Experts of a small language model.
Experts: 6 experts in each of 9 layers, 1 pick a token.
Training: a variant of SOAP for the experts, 241M tokens, 7349 steps.
Below are experts of layer 4 (counted from 0) of a mixture-of-experts language model. Rows are named router (the router's row for the expert), gate (a neuron's input weights, with its number), up (a neuron's input weights, with its number), down (a neuron's output weights, with its number) and show model dimensions 240-279. Each number is 128 + 32 x the weight over its row's rms, rounded and kept within 0 to 255. Numbers have three digits each.
Before each expert's rows: "mostly gets" lists some tokens that are sent to it at least half of the time; "comes before" lists some tokens at least twice as common just after its tokens as in all text. This comes from a sample of Wikipedia text that the model never trained on. Tokens count by the router's weight.

# expert 3
mostly gets: " −", " %", " Votes", " age", " Goals", " lb"
comes before: " |", "–", ")", ";", "|", "%"
router:091174111094059171134147161106127094114141115117151115113161121166156107085149154137102108147143126126145167164110105112
gate33:167200175104154093129173119145126103203124111103144127075145122171131200125068128055092107129141123169097135134117101154
up33:187166173126149095097117149084103108125109134154149140164119062096142122105113153099114143128140163138071126067108226088
down33:088156162113124154181103137107164104182159221081094096154143134168127118096171140100133116129092077131192138187137119075
gate34:135117116090137127092153191112144066140140128116126113079185112209152065110186140152140115128095130161147153092128131114
up34:097228151140113218124098113074142107123140123178134145090163159171072052091123089200160153131110122119155084097129142146
down34:106128174137149082106156107170061090122123070168133121124115146115155111167190119102147130133080134160132142146133120135
gate35:130130171126130136102196157156116079075169145158130211077144126182139126156115136127126128147065107092165163102120130131
up35:128154105121114163084130133165164133122136138119101107145116071173130152170100158088086135141094100149062124119143144179
down35:105148111103181120141144126127095121070154117117092099097128093178138132129102177131133084112185066158120062134140096091
gate36:105105189186114131089091169108077117171154147171155120159157156124111072150142114139176117173128120115169107156118153106
up36:115130129144155071090148173144136099094134137132094176154169121099116163165206185177158127141176107184106116176108138136
down36:117142099141119137191159180155066143106133153152126090055112117159089154133175117223167046130128150166093082182145112098
gate37:119149132130099112140103139138160080120118093147116154112161054110117124062223098101126147110093160099143082155150133165
up37:148119138128124122133116083172158183132123157122143130128211106099099127176093108130183103160143121179140115146140175122
down37:111115132114117079128133155107160128155091109093173130144115168159095159161115126142161099118069107155114154159124136107
gate38:107140133101123174139123104105096138109088126105138142180135147164148134138179147188115102125127139107130107153125116115
up38:141146082137091165174140161117099157135161199169090134107138139100103156133149149099152120120121093125193170116158109212
down38:208102160161064113102089149107099111074092160141067132127103133140096102163174091125155116127121149194168115118096156123
gate39:105138107078089128102141180132094155141108104129153115178221051130142070108137155154055140137183099143171130114159105090
up39:132147149138132197099088102151130127196047184085125096098130137120135144078143127144154167147098072099112123131135133189
down39:150136120193121088131112101120115101102108034089144167124139144075138133073164203138126161110094109156152103094080156153
gate40:147107120112090124145120196167099169117152124084125138140135089169077094058177148195088098128133081180093193154110131107
up40:136107128137122119125158068138157087105137115173163107132069123124181147145096124096196138170142115119133109122154138167
down40:096154135146182164095098191093185107153137154139125123153135133108135188097166152120157112110112152155079102183139083171
gate41:055129179093146091117157096109186180175114131131117082131140156080120096139202137141159104166086102138125091131184105142
up41:104093132122072105110155116173128151143056123153188127162141129108136148102137083126136064179076114142150095121158156164
down41:120128156125130142180170145137182132099134151130169095119117151064110163159163131127134125087092151106113120119136112133
gate42:075133151028119109112144108107037089128179151157091081111098103183162114150128097140137143112127128106161119150077102121
up42:148151124255144137212130139112167141111120105135136187113153122083115141126104145108123122166113158144127146089168162091
down42:160144123080151138097153142151131123141138160084178130149097076072139129136170128075116171113126148099066156131093162097
gate43:156084133121146120064139140136186140179084098169127152089138141185199179117111156106145129109129165126063119115121112110
up43:142172100112144152126137120089083104076175125116146085131161197116081112097131113161114106100095109111141112127143141125
down43:166123073144090180154140071132105105125151166144120130051058138130069103159149185115127149114127128105094097117112098093
gate44:191172087087142141147152127058117119083176145137099117153104115058082141121119161089070057140199091085133153150171079183
up44:181169144148190131100135136119122094075095180135082210143090116088134096113106133112169127137138126047092081173082105128
down44:080081139143100104207133102105083168174135139141141151108140202159153157115071116071109117166171091145158152101122104130
gate45:085107153136046188101111123151130099135121137122148122127146158117111127130038112136107156163097105090090142145130157078
up45:134092102132088080124176090065153090133108090097139105144159095209156093153202142185082147140115143142102185122131076175
down45:150092144121154069120146087098164131115076076079147166106165123162129113129098167133129111105099123137117138153148106060
gate46:129165091128132103111199152118140131141107117123170083120075187177201101098166156158188162198071149116124152126164139124
up46:146115101165104121126094129083150035096103115115138118052134060122117133157107112112121122074113073131178116122136090111
down46:112127124108136139122096103146159083145121131093105093157117130137106165153124090120103157138166118123167155070160188150
gate47:079158116055149143148114108175130139123123129119120070182091159183127088156163125147110072167140077117097163151119142155
up47:079165150137129131103114159173120088094111154100148117109080116196149055168127094127140085135125119117094153142141083136
down47:133118127119143129114144163107137189132167112102150085130125110152186057067112144100151159124200164049132114137078153203
gate48:096154115137117092146095159149082161112059135137096063146117134169094142117133138113106104155147143143137130099074111147
up48:131157126134098099126152133107133115166120139117154136154143085199169153185119079088041117135103136155194113133091075132
down48:048134122159161122117115142175084128161144086108107093118154131125090046144122189128105101134124133121142082135093157124
gate49:139115117134132132112184128080139111095107103095098135142085148150100101095163116093087170132081173168135105137024098171
up49:122110105187141092089086125140122100157165136184103156114201143171089143118153148129124147125157151100151169098131105077
down49:144153160152112127172185164114092113154117082123093092125089126127126152146144097101100169126190152089130143103080128169
gate50:150160072111070179113121126158126128132059066098117127073112131145126153122105071139100142103138172154163090146105129145
up50:105081088123165125085126160078117117091139164137146090115153163147147174142107131079154113131121091139164152117114100155
down50:147130123134134114133185127126122094125074153159150145104092129151129113114121077139134078174110102153128126106169102218
gate51:156164120129151148127142091083114177060127120090108135095170087141097109121127108120196182175116062195142124153090210126
up51:139193113140181136100069139129145087132152143148134125173117186094206150063131128145124105108118182117110162167168105191
down51:098134123149165126127116167112113093114156124096131186171133160186126101152146132149110137080110117081151143155157199082
gate52:120131122110119081138145122144130165104119147082108081127167114168117170073156110105162144123104106114166161129102165136
up52:144170135132122087114173165141095160133119145099118025132177169134159148066144127130154160110135126083161156184087123127
down52:111074103091076117131130105131165110082140107127165106097063080060101115087175112179114097109162124178104147067107140184
gate53:122094112109133091152133179133182120092108150169164143077120082109112125181118237136112155181083117145116171152144133131
up53:113114137161096140110128083145081143142115164148112136140109202062131077085114132147112118129150168095154104112104130103
down53:126137123173122122108131118121204126153169133108162131063101105113130127125102167127106076124105129150103121091127101109
gate54:134145159145120067157087139137078140110085214149065106114113162137089134087125190151140139147157102159131085115144201105
up54:111101137105103133106187107092096102132142107137123162121154119139153125073062074110153159111105127116106103130073097168
down54:145170130156130159175139163123127136139123158118104081054095099200123183144120091138148149190107105131080190141149107149